python train.py --activation="swiglu" --moe_layers=[0, 1, 2, 3, 4, 5, 6, 7, 8, 9, 10, 11, 12] --router_logit_norm=1.5 --lr_router=0.00128 --vocab_size=16245 --norm_place="pre" --parallel_block=false --init_std_o=0.0 --beta1=0.95 --warmup_steps=74 --schedule="wsd" --batch_tokens=65536 --seq_len=256 --train_tokens=360700000
Below are experts of layer 5 (counted from 0) of a mixture-of-experts language model. Rows are named router (the router's row for the expert) and show model dimensions 0-255. Each number is 50 + 15 x the weight over its row's rms, rounded and kept within 0 to 99.
After each expert's rows: a language model's description of what the expert responds to; "gets" lists some tokens that make up at least twice as much of what it gets as of all text. This comes from a sample of Wikipedia text that the model never trained on. Tokens count by the router's weight.

# expert 62
router:64 46 44 42 31 38 32 08 46 33 59 76 61 77 54 52 55 40 59 27 37 59 63 37 63 44 52 73 64 54 21 62 40 43 53 59 63 58 70 43 40 51 18 40 76 44 52 58 71 00 62 60 53 56 54 79 41 45 31 14 57 52 66 51 46 57 63 40 19 51 61 49 45 62 07 35 50 66 40 37 62 80 59 09 71 42 58 50 21 25 51 45 45 65 38 44 43 36 62 59 33 63 21 74 61 57 19 63 33 54 42 64 35 60 63 71 49 70 44 23 57 53 43 46 45 51 56 33 33 52 57 45 57 60 43 71 59 48 50 36 71 35 54 33 57 56 44 43 47 47 57 55 38 08 61 43 59 42 57 40 61 55 81 59 52 69 59 54 63 62 42 42 27 61 56 71 73 64 65 58 44 67 65 48 76 34 79 51 50 51 42 49 56 54 37 52 41 64 38 42 46 53 63 29 59 63 00 49 58 56 48 34 72 33 53 55 54 62 42 52 07 40 48 66 54 55 73 44 72 50 50 42 64 45 56 60 44 43 49 36 51 73 65 69 63 53 70 29 45 41 61 49 36 42 39 39
Single capital letters or capital pieces starting foreign personal and place names, often Japanese, Korean, Arabic, such as I, S, Kamp, Che.
gets: " S", " K", " H", " T", " G", " B"

# expert 25
router:30 60 60 46 41 59 39 08 37 44 62 33 30 50 79 60 52 45 29 54 49 39 40 56 34 41 17 38 62 01 38 27 33 56 50 76 52 62 50 67 42 83 51 42 36 34 49 21 29 53 33 55 46 63 31 40 49 52 55 49 29 36 48 43 49 27 44 62 58 61 74 64 68 42 41 57 60 53 53 32 84 65 52 61 47 57 30 43 52 42 51 33 56 67 49 56 36 42 47 42 28 44 74 58 44 38 58 63 38 63 58 56 25 52 42 39 62 70 72 46 36 35 27 67 56 44 29 24 45 34 59 59 93 25 34 38 42 45 51 52 48 55 32 68 67 50 42 16 22 33 47 46 48 48 37 02 32 55 67 41 57 47 65 63 54 60 63 56 59 38 35 35 29 55 43 53 35 64 46 61 38 50 52 58 37 31 35 40 48 33 43 67 25 41 36 56 58 43 53 50 29 56 51 31 50 49 53 54 34 61 58 50 45 75 58 17 11 48 34 52 66 45 59 35 79 33 44 42 73 46 17 66 31 37 40 34 45 33 39 55 45 61 46 71 73 41 21 57 44 46 37 86 33 43 61 61
Articles and possessive determiners before noun phrases, mostly the, also a, an, his, its, their, and colons after infobox labels like Website:.
gets: " the", " a", " The", "'s", " his", "The"

# expert 13
router:47 69 65 63 37 54 46 18 56 70 48 47 54 55 64 84 47 72 40 73 59 67 31 57 38 72 14 21 20 56 47 55 65 74 36 69 40 78 52 31 35 37 67 43 54 35 47 51 47 21 46 29 50 70 52 65 49 62 40 46 54 51 53 33 47 52 57 83 41 47 86 38 64 45 45 40 27 59 55 49 67 56 51 75 35 57 42 45 33 42 19 35 50 54 43 51 78 32 28 21 31 61 30 36 47 33 65 61 37 41 59 34 63 28 41 50 31 44 56 38 44 64 32 25 42 51 36 36 41 57 64 48 58 28 61 56 44 45 53 63 60 46 26 49 10 59 43 43 65 43 52 31 61 67 39 53 46 67 46 38 56 45 54 70 34 49 45 57 51 40 58 43 40 64 36 54 43 75 65 39 63 53 65 55 35 48 29 42 44 47 55 40 47 42 46 18 45 48 21 57 64 55 55 52 44 41 66 57 32 54 66 36 72 82 63 65 27 48 19 66 62 36 53 53 62 28 50 42 67 30 56 22 51 38 45 90 52 29 41 38 92 60 80 64 95 70 36 54 52 44 40 40 60 47 44 67
Pipe separators between table cells and colons or semicolons after infobox field labels, such as Label:, Parent(s):, | MF |.
gets: " |", "|", ":", ";", ");", " –;"

# expert 57
router:54 69 67 39 54 29 25 31 45 47 52 10 32 18 60 63 52 39 57 45 72 38 51 63 45 44 15 36 56 61 29 46 56 64 50 51 73 29 43 57 75 61 36 45 46 42 33 56 32 72 31 11 47 92 44 45 44 60 32 36 37 29 36 35 75 62 60 43 40 51 71 66 55 61 35 42 49 47 45 67 43 46 60 39 55 43 46 31 46 47 54 54 74 69 51 67 42 48 28 55 72 57 16 61 78 59 47 65 64 54 42 56 38 34 62 39 51 44 65 65 57 37 52 36 62 50 46 35 53 37 49 51 72 57 46 43 43 35 51 77 69 91 39 44 24 28 38 34 27 20 41 40 63 87 49 46 38 60 49 28 28 52 71 21 58 56 48 55 63 50 23 15 49 44 75 19 46 53 54 36 40 42 57 51 29 50 75 36 50 46 44 42 44 54 53 33 58 30 62 47 43 39 44 49 68 53 51 47 47 40 66 54 46 73 55 46 29 50 64 58 69 38 50 53 32 40 72 29 63 58 24 32 60 12 48 29 55 56 28 48 64 45 32 56 80 23 56 25 64 42 45 77 58 63 41 41
Main verbs and relative words after a subject, such as was, is, had, which, who, that; also sentence-ending periods and commas.
gets: " was", " is", ".", " by", ",", " with"

# expert 41
router:71 32 59 35 33 38 56 23 65 48 46 35 45 75 80 46 20 54 41 42 57 32 51 38 60 36 72 59 73 29 59 54 42 45 47 33 74 35 56 43 47 73 34 47 61 59 51 53 48 62 70 65 42 73 84 43 57 50 65 32 23 32 79 40 63 44 58 40 46 38 43 62 49 56 71 40 70 66 53 54 53 57 82 45 84 52 46 46 60 53 32 55 44 39 50 71 62 34 54 53 45 67 57 52 49 59 64 82 21 76 58 49 49 27 39 35 48 29 54 41 50 54 62 18 48 53 46 75 58 43 51 69 65 38 36 25 41 35 73 67 45 40 56 71 62 76 44 69 39 56 60 70 55 30 57 20 27 30 43 72 98 90 73 69 74 42 15 67 57 40 35 43 71 44 62 47 64 26 58 44 42 54 63 49 65 32 51 55 35 49 33 66 56 64 57 71 42 46 33 42 35 53 57 50 62 54 42 57 62 76 57 56 44 41 48 79 61 50 68 54 30 31 34 47 62 55 57 67 56 48 57 61 47 50 62 17 80 52 34 42 43 75 23 40 47 63 64 34 57 58 38 50 63 47 37 38
Opening parentheses before dates, glosses or abbreviations, and short lowercase first pieces of words like un, b, re, st.
gets: " (", " \"", " C", " L", " d", " b"

# expert 35
router:48 37 57 42 50 72 30 52 45 57 27 19 69 48 12 33 66 60 55 38 55 44 51 39 55 51 44 59 61 64 44 37 28 53 72 68 78 42 61 69 47 45 22 67 63 54 70 67 52 48 65 58 43 45 26 56 65 47 34 29 47 34 42 33 57 26 62 42 26 55 22 54 50 60 28 41 38 63 49 35 54 70 22 51 68 36 17 50 72 27 46 69 45 29 53 52 26 39 39 38 44 61 60 55 31 63 49 61 85 43 92 55 27 50 42 72 44 65 57 66 67 70 68 61 45 31 48 11 75 46 49 40 58 56 48 57 34 62 13 62 78 81 37 57 52 23 68 17 42 69 25 43 46 50 60 42 53 40 66 62 11 57 14 40 44 36 63 51 49 49 55 45 52 46 27 52 38 82 63 56 54 47 55 44 54 56 37 73 46 57 48 26 38 44 33 43 51 56 47 55 35 60 32 56 40 69 68 55 67 67 36 28 45 62 44 54 37 26 49 30 37 64 48 51 54 32 65 47 45 71 25 58 47 22 44 54 27 50 37 44 44 64 40 61 64 56 61 59 60 76 43 30 52 54 34 47
Line-initial list dashes and table pipes in film, cast and award listings, plus linking words such as including, called, titled, of.
gets: "-", " of", "|", " to", " for", " with"

# expert 48
router:53 54 44 41 44 52 55 17 67 48 59 63 41 82 55 29 42 54 64 52 40 56 57 14 42 32 83 71 57 44 33 54 52 81 53 49 53 71 56 57 47 55 32 61 71 43 44 69 53 00 84 46 63 75 47 67 29 21 27 41 66 65 57 35 49 61 47 37 22 46 33 52 36 48 32 23 50 23 48 58 50 56 44 20 70 52 79 33 63 36 62 30 33 52 42 62 69 48 67 46 33 43 27 64 45 56 40 46 64 50 52 24 30 52 53 46 51 54 47 20 41 57 40 52 50 55 55 34 23 55 50 59 41 40 41 99 59 39 57 61 44 47 89 42 65 60 60 48 66 35 54 52 65 21 60 60 55 46 39 60 57 55 63 49 55 41 30 68 49 41 59 17 54 54 69 48 86 52 64 60 40 54 58 55 70 71 72 68 48 54 48 39 49 39 73 49 67 47 47 47 60 49 45 44 58 53 12 59 46 82 43 44 67 38 36 36 78 40 67 43 35 60 69 48 64 60 69 60 51 45 51 48 62 50 43 41 48 38 70 44 15 44 71 49 54 39 73 50 69 33 69 51 38 27 50 35
Capitalized first pieces of foreign proper names, often in tables or lists, such as Aleks-andr, Sr-ivatsan, Gu-ernsey, Ay-ato.
gets: " K", " L", " G", " S", " P", " F"

# expert 45
router:45 60 52 49 51 44 38 53 63 61 53 06 53 61 71 33 23 47 37 52 55 48 54 43 45 37 44 63 62 59 74 69 26 76 46 45 14 70 20 64 45 64 55 19 08 74 40 39 81 61 50 45 63 55 49 41 47 65 52 59 57 59 69 69 63 71 66 26 82 41 30 59 51 43 53 46 74 44 51 52 60 51 59 80 39 39 65 50 51 55 56 71 46 70 73 63 48 70 49 54 50 58 34 55 54 42 63 50 37 74 43 47 36 45 40 27 36 80 64 64 63 28 78 42 60 75 35 78 41 59 54 48 54 19 48 36 43 48 58 35 57 23 70 47 56 60 39 52 31 38 63 25 53 55 42 54 37 51 34 52 63 49 42 43 75 27 35 64 57 27 22 41 55 42 68 48 47 45 33 79 54 36 47 62 35 44 36 36 57 61 35 54 59 49 71 33 61 44 88 44 45 65 40 36 69 36 83 49 53 41 75 42 33 23 51 53 58 48 46 58 53 48 45 50 62 74 61 52 44 40 61 48 59 65 63 02 76 67 65 31 44 40 31 53 30 71 66 47 59 34 36 83 61 45 60 40
Opening brackets, quotes and LaTeX subscripts, plus sentence-initial It and word starts in species or science descriptions.
gets: " (", " \"", " C", " F", " d", "_{"

# expert 49
router:58 99 64 54 62 18 36 35 42 53 63 12 56 44 58 70 31 40 62 61 64 28 50 58 33 54 36 17 61 61 31 68 61 40 59 60 55 14 53 59 75 41 25 50 47 57 37 59 26 78 22 32 66 60 54 64 34 55 49 28 39 24 50 18 63 56 65 49 42 55 44 45 44 70 25 45 52 29 33 51 43 32 53 38 58 38 72 23 51 38 56 53 69 47 61 44 53 28 19 55 67 43 31 59 88 64 55 43 76 32 32 49 39 37 47 37 40 39 56 30 27 37 45 40 51 42 46 35 49 44 44 40 55 53 60 17 39 34 52 49 67 83 36 64 45 46 43 40 28 41 47 64 62 73 38 38 30 53 58 47 20 49 39 14 39 27 42 43 45 52 46 43 49 30 60 06 49 61 54 23 44 52 48 62 32 37 71 57 83 65 45 48 30 38 52 33 59 35 63 45 48 51 41 52 83 37 64 40 54 20 57 50 32 55 58 40 33 48 49 52 58 43 52 59 49 45 78 46 60 59 42 43 54 43 41 37 51 40 37 69 58 59 29 48 72 26 56 61 68 40 47 73 51 61 32 41
Auxiliary and linking verbs after subjects, such as was, is, were, had, plus clause connectors like which, who, but, commas, and then.
gets: " was", " is", ",", " as", " and", " that"

# expert 12
router:48 84 65 59 33 35 56 40 37 54 52 31 42 53 64 85 32 52 43 67 47 73 34 67 40 55 36 08 33 44 41 52 58 63 44 60 40 97 56 40 31 29 85 41 66 43 45 38 45 34 31 27 51 82 67 60 40 61 43 30 42 64 31 39 25 44 68 70 56 43 59 52 50 64 46 37 35 62 65 39 72 44 56 75 50 59 43 44 34 38 36 24 42 65 36 29 72 48 22 41 46 65 14 39 40 33 61 65 38 46 41 40 53 31 60 43 67 38 39 27 37 55 39 21 40 52 42 39 38 64 55 57 54 30 47 48 44 43 56 43 44 30 29 25 21 65 36 49 57 38 53 40 57 56 39 51 40 68 59 40 66 46 60 59 49 69 47 48 41 52 69 50 47 61 52 61 53 69 67 24 54 50 65 42 24 45 32 34 35 42 73 35 63 32 43 21 44 42 26 53 62 58 38 45 55 36 54 48 31 54 61 38 63 87 57 44 25 48 24 40 43 13 62 63 58 41 69 46 78 44 34 31 54 33 45 80 45 25 46 56 79 60 76 55 71 58 41 41 50 18 42 55 51 41 53 76
Pipe separators in tables after a name, year or title cell, such as "Incomplete" (2005) |, Rushing |, plus some colons and semicolons.
gets: " |", "|", ":", ";", ")\n", ");"

# expert 28
router:51 58 63 48 51 63 45 07 42 31 62 22 41 43 71 47 42 55 44 46 63 29 54 48 56 28 30 45 61 22 51 45 49 72 42 81 60 53 28 62 71 84 63 59 52 33 65 33 43 57 86 39 49 71 62 22 40 62 41 37 22 46 49 20 63 53 46 66 79 57 50 72 64 13 51 62 46 46 57 41 52 72 52 60 37 59 42 53 61 89 62 73 48 55 64 55 45 19 37 56 31 47 58 67 49 62 52 81 59 92 46 69 24 29 51 31 50 43 65 44 32 57 33 59 47 58 43 34 46 56 59 74 68 39 45 35 33 63 54 47 30 39 43 72 46 54 43 22 12 36 40 35 37 46 39 44 35 65 52 49 47 64 50 77 51 60 64 46 54 49 47 46 49 53 66 60 34 80 49 58 53 39 45 36 42 55 35 27 29 29 35 37 39 53 22 64 52 39 60 65 30 58 50 38 61 59 48 38 41 66 58 46 46 88 66 51 29 60 39 40 44 53 51 68 74 55 32 32 58 55 11 68 40 40 65 40 44 40 39 30 40 53 44 72 74 73 40 71 53 54 54 60 27 51 64 58
Articles and possessive determiners after prepositions in running prose, e.g. the, a, his, its, plus "of" in "Species of".
gets: " the", " a", " The", "'s", " his", "The"

# expert 5
router:41 27 50 64 55 30 53 52 64 46 53 36 60 46 45 55 47 49 53 46 45 32 89 64 77 37 33 67 49 41 61 75 84 38 70 31 44 44 33 51 54 49 35 87 42 28 54 52 53 55 48 81 37 14 32 59 35 58 67 37 61 58 46 35 58 65 66 33 38 40 40 46 48 35 30 45 51 33 21 48 50 47 36 50 46 47 47 62 80 45 42 29 47 65 52 52 37 40 83 84 48 20 21 53 35 60 61 33 61 55 26 48 69 58 52 51 57 69 38 52 44 39 46 39 55 48 44 73 48 61 62 61 66 57 10 56 56 83 19 44 40 50 56 44 65 67 53 52 71 71 53 51 30 27 47 54 54 68 48 03 63 37 57 48 49 37 44 55 52 48 53 69 02 54 44 56 30 51 57 63 61 38 36 78 33 37 39 50 69 40 33 62 58 55 50 45 34 51 32 41 36 64 40 46 18 64 71 29 40 38 49 37 40 21 75 49 45 38 52 29 47 37 47 55 38 39 46 41 61 58 55 53 52 64 23 34 00 49 76 48 18 63 41 47 34 47 53 52 37 54 31 54 62 55 45 68
Words starting a clause or name, especially opening quotes, pronouns I, he, we, capital initials, and past participles like written, considered.
gets: " \"", " I", " He", " he", "\n\n", " H"

# expert 47
router:34 46 29 54 45 60 39 56 33 58 27 31 70 56 28 35 67 59 47 53 47 54 31 64 71 56 33 73 46 67 40 26 46 49 35 59 43 49 63 79 63 29 39 48 59 61 57 64 76 43 44 68 52 20 53 54 42 42 54 72 34 39 47 40 67 53 51 23 41 77 35 50 47 37 49 46 56 65 59 60 34 62 45 70 29 45 35 49 70 39 47 57 36 46 68 46 50 43 44 38 36 49 61 42 35 61 50 56 49 53 68 51 28 52 29 82 42 77 56 63 44 52 82 69 52 53 66 43 87 63 62 61 36 51 44 76 54 56 14 76 67 62 65 48 59 21 63 13 45 65 28 44 36 53 60 79 42 57 78 46 21 63 27 39 52 31 64 55 68 53 25 53 38 63 45 64 25 45 43 51 49 53 30 65 45 59 47 63 38 68 46 47 40 39 52 76 43 69 35 46 34 54 55 35 22 70 54 43 78 40 63 49 51 54 33 53 45 30 49 37 99 75 48 59 68 43 47 37 59 69 12 55 48 38 78 20 60 53 64 41 49 46 48 63 40 84 35 34 22 58 49 38 20 48 45 35
Line-initial dashes before infobox fields like Elevation or Succeeded by, plus prepositions of, for, to and Romance de, la.
gets: " of", "-", " for", "|", " with", " to"

# expert 30
router:59 43 63 36 33 39 66 38 73 44 40 23 32 46 43 49 27 50 65 50 40 37 49 53 63 54 22 68 65 73 58 34 69 39 74 52 59 37 30 43 77 36 35 47 39 47 57 74 65 29 70 43 33 38 07 55 35 60 58 82 51 55 80 40 63 42 47 45 31 93 34 57 38 54 43 37 43 39 47 48 54 52 34 20 50 32 64 64 46 60 71 49 56 48 70 26 57 57 65 47 47 44 51 60 56 48 60 68 23 44 73 72 48 53 50 36 30 69 45 19 50 68 49 45 48 34 54 63 59 44 27 27 27 77 68 70 56 59 50 57 68 29 41 27 55 68 44 56 69 19 61 43 50 51 49 64 63 52 47 41 31 46 25 38 61 47 66 42 81 51 48 63 63 55 65 38 55 60 74 42 67 51 52 35 45 54 44 36 13 51 36 52 59 56 73 98 41 37 34 43 33 55 24 53 51 25 45 34 30 66 47 54 64 46 58 57 51 38 47 66 28 65 33 53 18 48 48 40 32 34 48 46 54 57 55 58 63 47 35 23 48 37 42 36 27 23 85 37 51 57 61 51 71 66 52 78
Spaces before numbers or dates after Born:, "to", or table pipes, such as Born: 3 January, to 1937, | 1–1.
gets: " ", "–", "-", " $", "_{", "+"

# expert 51
router:51 28 75 37 55 39 60 17 60 33 53 39 31 64 71 45 62 51 62 64 64 23 68 39 51 24 57 65 48 62 68 62 59 32 40 58 46 55 47 60 64 66 22 55 38 60 27 75 66 55 49 63 37 86 61 65 43 31 43 55 46 61 52 62 54 68 47 31 33 59 24 39 42 33 26 52 56 48 24 51 53 73 41 35 62 66 46 53 49 55 66 26 41 45 26 33 60 49 68 53 61 24 58 61 56 62 59 55 54 80 50 40 45 40 53 47 64 68 37 48 60 62 43 40 47 63 25 32 18 68 53 37 71 22 63 88 64 38 64 33 42 51 66 35 78 83 59 33 39 38 62 51 55 46 28 78 73 33 30 75 48 63 48 51 53 41 27 66 62 45 65 08 53 50 71 38 79 51 52 75 51 63 48 56 61 54 44 46 42 57 22 35 54 53 25 27 78 60 41 51 55 50 63 49 44 52 34 52 57 81 63 25 66 71 32 26 71 27 48 57 33 34 67 52 49 58 65 66 55 65 54 33 52 63 41 34 69 44 71 45 36 59 52 23 42 86 44 41 51 47 67 51 48 35 63 39
Single capital or first-letter pieces starting a name or word, such as B, S, M, R in Route, Beaumont, Columbia.
gets: " B", " S", " T", " D", " L", " M"

# expert 0
router:73 35 51 65 49 69 79 33 70 56 41 62 46 60 33 13 47 61 76 50 31 51 66 36 49 44 64 73 40 22 63 40 78 57 62 27 29 48 54 50 90 65 46 37 57 28 69 59 47 43 63 47 19 34 56 47 49 66 63 70 37 69 14 26 72 62 36 58 27 53 45 24 40 54 82 50 36 26 40 28 54 64 59 47 40 62 60 47 69 57 55 67 25 44 39 50 48 12 45 69 48 34 44 62 69 55 60 33 26 30 29 52 48 47 32 57 55 48 29 77 33 70 55 38 43 70 62 43 62 60 37 90 37 44 37 55 49 51 46 65 03 67 51 47 60 42 52 57 37 64 32 64 48 43 64 38 73 40 34 64 73 72 42 42 45 63 29 43 64 47 55 61 39 54 49 34 58 53 56 69 55 59 41 31 57 43 34 66 30 58 45 26 42 44 70 64 58 74 52 37 36 50 34 32 30 53 32 30 32 61 38 46 54 54 60 72 64 18 52 53 35 49 37 63 51 64 59 54 36 66 65 32 37 63 70 31 47 56 61 60 17 37 69 40 55 45 41 31 32 63 61 54 38 49 63 55
Mixed tokens, often digits inside identifiers or table numbers and name fragments after a capital, such as 215-203-1, Jiwani, ePrix.
gets: "0", " (", " N", " P", "\n", " H"

# expert 58
router:47 74 15 54 49 31 54 53 17 49 19 89 51 37 38 78 48 54 44 38 43 69 05 43 79 57 32 41 45 58 29 39 63 49 73 55 91 58 75 47 61 41 35 49 54 53 66 49 41 64 28 85 39 60 76 54 42 36 46 35 31 72 62 28 64 66 78 86 31 24 48 48 53 37 81 13 56 38 42 58 46 34 44 46 61 69 28 25 54 52 42 43 44 50 49 63 36 26 36 37 40 32 51 59 42 41 21 27 50 46 44 51 44 16 38 55 45 23 44 46 59 28 67 53 57 52 47 50 63 40 64 49 51 71 33 46 52 49 55 77 50 56 44 38 63 53 59 32 66 74 59 61 58 43 37 28 24 57 65 60 53 57 44 36 49 33 62 45 72 46 52 57 47 51 47 59 49 41 54 43 48 52 47 37 38 44 21 51 58 42 55 72 69 51 43 63 26 47 62 68 44 50 66 57 51 67 59 52 34 29 63 59 27 64 66 42 35 69 34 68 52 91 55 75 46 28 40 48 63 61 54 51 36 49 74 64 48 39 14 58 41 58 37 43 43 46 36 41 39 53 54 76 66 54 32 35
Auxiliaries, adverbs and clause links after commas or pronouns in opinion or narrative prose, e.g. are, being, often, away.
gets: " is", " was", " that", " with", " are", " as"

# expert 50
router:71 74 37 53 55 25 43 34 56 45 51 02 54 51 55 62 52 48 70 47 68 44 67 62 36 36 32 37 69 59 38 66 60 60 48 74 62 30 71 36 84 36 28 43 60 55 34 56 36 68 25 35 34 59 62 55 34 71 61 28 32 40 56 18 65 38 67 30 58 44 33 30 43 43 28 37 38 28 61 57 26 42 36 14 62 36 65 36 51 41 84 49 66 40 57 42 61 35 37 73 65 42 51 66 79 54 52 45 54 42 32 48 46 29 47 51 33 31 49 52 50 36 59 54 55 47 47 33 45 52 49 22 35 73 52 26 55 28 59 47 60 76 34 74 38 27 50 38 40 42 61 46 63 72 40 26 25 56 28 25 46 52 37 31 49 28 71 65 55 42 50 45 38 45 53 06 59 54 36 14 43 61 61 76 46 42 64 47 84 55 42 54 25 47 51 54 46 34 67 50 53 45 42 42 99 54 57 39 47 27 33 44 40 55 53 45 35 47 36 68 56 56 55 53 41 45 58 37 48 74 44 38 58 57 55 43 28 54 47 56 59 62 32 52 55 33 56 64 79 23 53 63 61 71 29 54
Forms of be and have, as, and, sentence periods and commas after subjects, such as was, is, were, had, where.
gets: " was", " is", ".", " as", " and", " were"

# expert 27
router:58 65 58 61 33 53 45 53 07 60 12 33 59 56 42 60 34 61 30 30 43 41 13 47 57 53 53 50 50 62 50 73 49 42 58 35 28 85 39 35 64 42 50 16 74 63 59 74 49 49 51 15 44 36 47 42 49 58 68 13 58 82 55 46 66 50 69 66 44 39 68 65 43 29 82 56 45 48 51 50 58 26 58 53 79 48 67 65 79 56 37 22 45 28 71 36 79 30 38 54 49 46 51 50 37 34 26 59 47 31 76 45 61 63 50 34 71 35 50 37 85 33 49 37 38 16 92 61 38 52 33 52 38 65 47 58 44 56 43 71 56 36 41 73 48 66 44 55 58 33 59 63 43 44 51 38 75 38 57 55 47 22 41 46 69 39 29 57 78 16 52 48 24 65 51 64 54 30 58 45 54 39 53 53 67 32 49 69 33 78 41 37 43 52 27 49 40 62 60 43 77 63 43 61 47 50 34 56 63 47 44 62 38 37 62 52 48 41 38 50 61 38 44 32 47 45 46 39 25 45 82 56 42 53 68 47 45 42 48 61 68 46 65 52 58 73 37 51 64 58 41 19 57 60 46 41
Pieces of Japanese, Hebrew or accented foreign words, LaTeX code, and cells, slashes and quotes in tables and song listings.
gets: " ", "–", " United", "°", " I", "\""

# expert 17
router:39 50 77 49 50 59 47 03 63 35 56 07 64 63 65 49 48 49 37 40 46 44 55 41 51 42 42 55 72 30 35 30 39 57 65 89 55 62 45 62 55 70 77 59 60 23 42 27 42 59 63 44 40 62 54 57 39 39 36 46 22 59 25 14 59 39 49 37 59 58 66 74 63 25 39 66 54 44 65 32 68 76 35 73 38 61 34 32 48 71 53 49 45 71 70 46 35 26 38 42 25 71 54 44 61 54 40 77 58 90 67 53 32 39 41 34 58 31 52 44 59 43 60 48 54 54 26 32 50 42 48 73 59 32 35 36 40 35 61 60 45 35 45 57 36 40 31 16 41 28 41 44 52 40 47 33 35 69 59 37 50 59 58 66 56 60 72 48 59 42 29 37 38 60 40 47 32 63 56 50 51 44 52 47 43 64 29 35 32 26 38 32 41 48 53 56 46 55 58 52 26 52 43 30 41 49 50 55 39 77 59 28 36 87 72 30 23 36 42 51 62 42 51 44 71 38 35 23 87 52 23 68 38 28 53 32 41 44 26 33 49 55 45 69 69 71 42 61 53 56 37 73 44 43 66 60
Articles and possessive determiners starting a noun phrase, mostly the after of/in/to, plus a, his, its, their, 's.
gets: " the", " a", " The", "'s", "The", " his"

# expert 43
router:65 37 70 22 58 46 57 30 63 51 52 29 50 78 68 26 33 55 53 16 56 41 43 66 51 51 62 48 60 43 46 61 47 50 31 50 46 29 42 56 68 68 51 30 58 49 60 38 45 59 74 42 57 52 33 16 40 50 27 37 48 51 60 46 48 37 68 32 71 20 47 56 41 60 71 38 68 36 50 68 51 54 59 37 59 40 51 46 41 71 63 78 41 46 60 65 46 50 57 59 42 71 39 63 44 26 53 67 24 51 32 50 29 42 20 70 38 31 59 66 33 37 91 45 50 49 44 62 48 50 32 60 62 62 49 47 33 64 51 28 36 34 29 66 59 47 44 72 36 50 61 50 52 57 46 62 31 54 64 36 84 61 47 55 78 45 19 58 28 32 38 39 70 44 55 50 65 00 46 57 47 28 59 65 72 36 53 63 64 54 19 50 59 39 80 61 45 19 70 52 57 66 68 47 42 46 40 42 50 61 51 79 39 60 33 43 64 35 84 37 52 42 29 47 57 71 42 49 50 51 44 74 39 46 78 33 89 59 36 25 54 38 40 48 32 12 80 62 56 54 18 46 45 56 57 51
Opening parentheses and brackets before explanations or numbers, LaTeX subscripts and superscripts like _{ and ^{, and year digits in tables.
gets: " (", " \"", "9", "6", "7", "/"

# expert 22
router:55 34 48 43 33 19 40 56 54 64 66 63 24 76 38 42 17 49 46 54 63 45 60 40 49 66 88 46 53 71 64 63 47 60 40 42 22 77 46 58 34 39 42 44 65 61 49 81 65 59 42 32 78 87 50 42 43 59 72 54 67 68 40 43 53 72 39 43 63 24 35 37 28 67 77 57 33 45 49 56 45 47 64 60 64 59 79 70 54 25 47 56 24 53 39 43 56 42 74 57 50 75 44 52 54 50 61 51 38 45 74 35 48 67 49 54 58 63 38 59 51 62 71 31 44 55 57 48 54 68 56 66 24 50 76 34 27 57 23 22 33 45 45 54 38 55 48 69 20 55 37 51 41 27 26 66 20 32 69 60 32 39 49 34 45 41 49 53 52 55 44 55 65 58 54 44 59 51 49 68 55 51 47 57 40 26 24 74 68 71 38 39 26 43 58 47 45 59 42 29 41 44 42 50 61 70 32 48 40 57 28 47 55 76 49 52 61 68 27 94 34 47 56 64 62 39 47 76 33 44 64 80 41 72 71 72 48 34 82 51 61 56 88 52 28 44 28 43 39 62 55 37 67 48 64 58
Unit symbols, month names, place and proper-name pieces in tables and dates, e.g. m/s, °, km, March, Georgia.
gets: " the", " /", "'s", " New", "°", " October"

# expert 55
router:57 47 65 40 45 60 29 30 71 52 89 74 44 80 59 48 50 47 66 34 32 48 48 42 49 29 83 84 67 57 61 67 45 75 57 37 50 70 40 59 41 59 42 35 60 56 34 56 56 35 47 42 60 42 55 67 40 34 60 49 59 46 42 56 39 62 35 27 40 64 57 57 43 33 47 67 55 60 46 67 49 60 51 20 51 61 86 53 54 39 39 38 46 43 36 50 70 36 75 65 41 53 66 58 64 58 28 16 57 89 53 66 33 37 54 53 55 47 56 33 55 63 45 25 42 36 42 28 19 46 54 28 81 35 68 80 61 50 69 67 53 19 82 53 54 69 41 44 53 46 62 69 58 29 43 48 87 49 36 51 57 46 54 56 55 61 48 46 57 57 51 44 41 49 39 43 74 58 40 64 41 67 32 61 74 62 70 61 64 40 46 25 84 45 60 50 29 52 47 63 52 34 37 50 34 52 06 65 50 73 34 41 74 26 45 47 64 43 51 31 45 47 49 39 39 47 58 82 87 54 41 46 76 68 43 44 46 53 84 55 45 43 62 18 55 58 67 41 60 34 78 49 42 32 56 30
Single capital letters or short capital clusters starting proper names in lists and tables, such as M, D, V, Ch, Sax(ony), Alexand(re).
gets: " B", " T", " G", " D", " P", " L"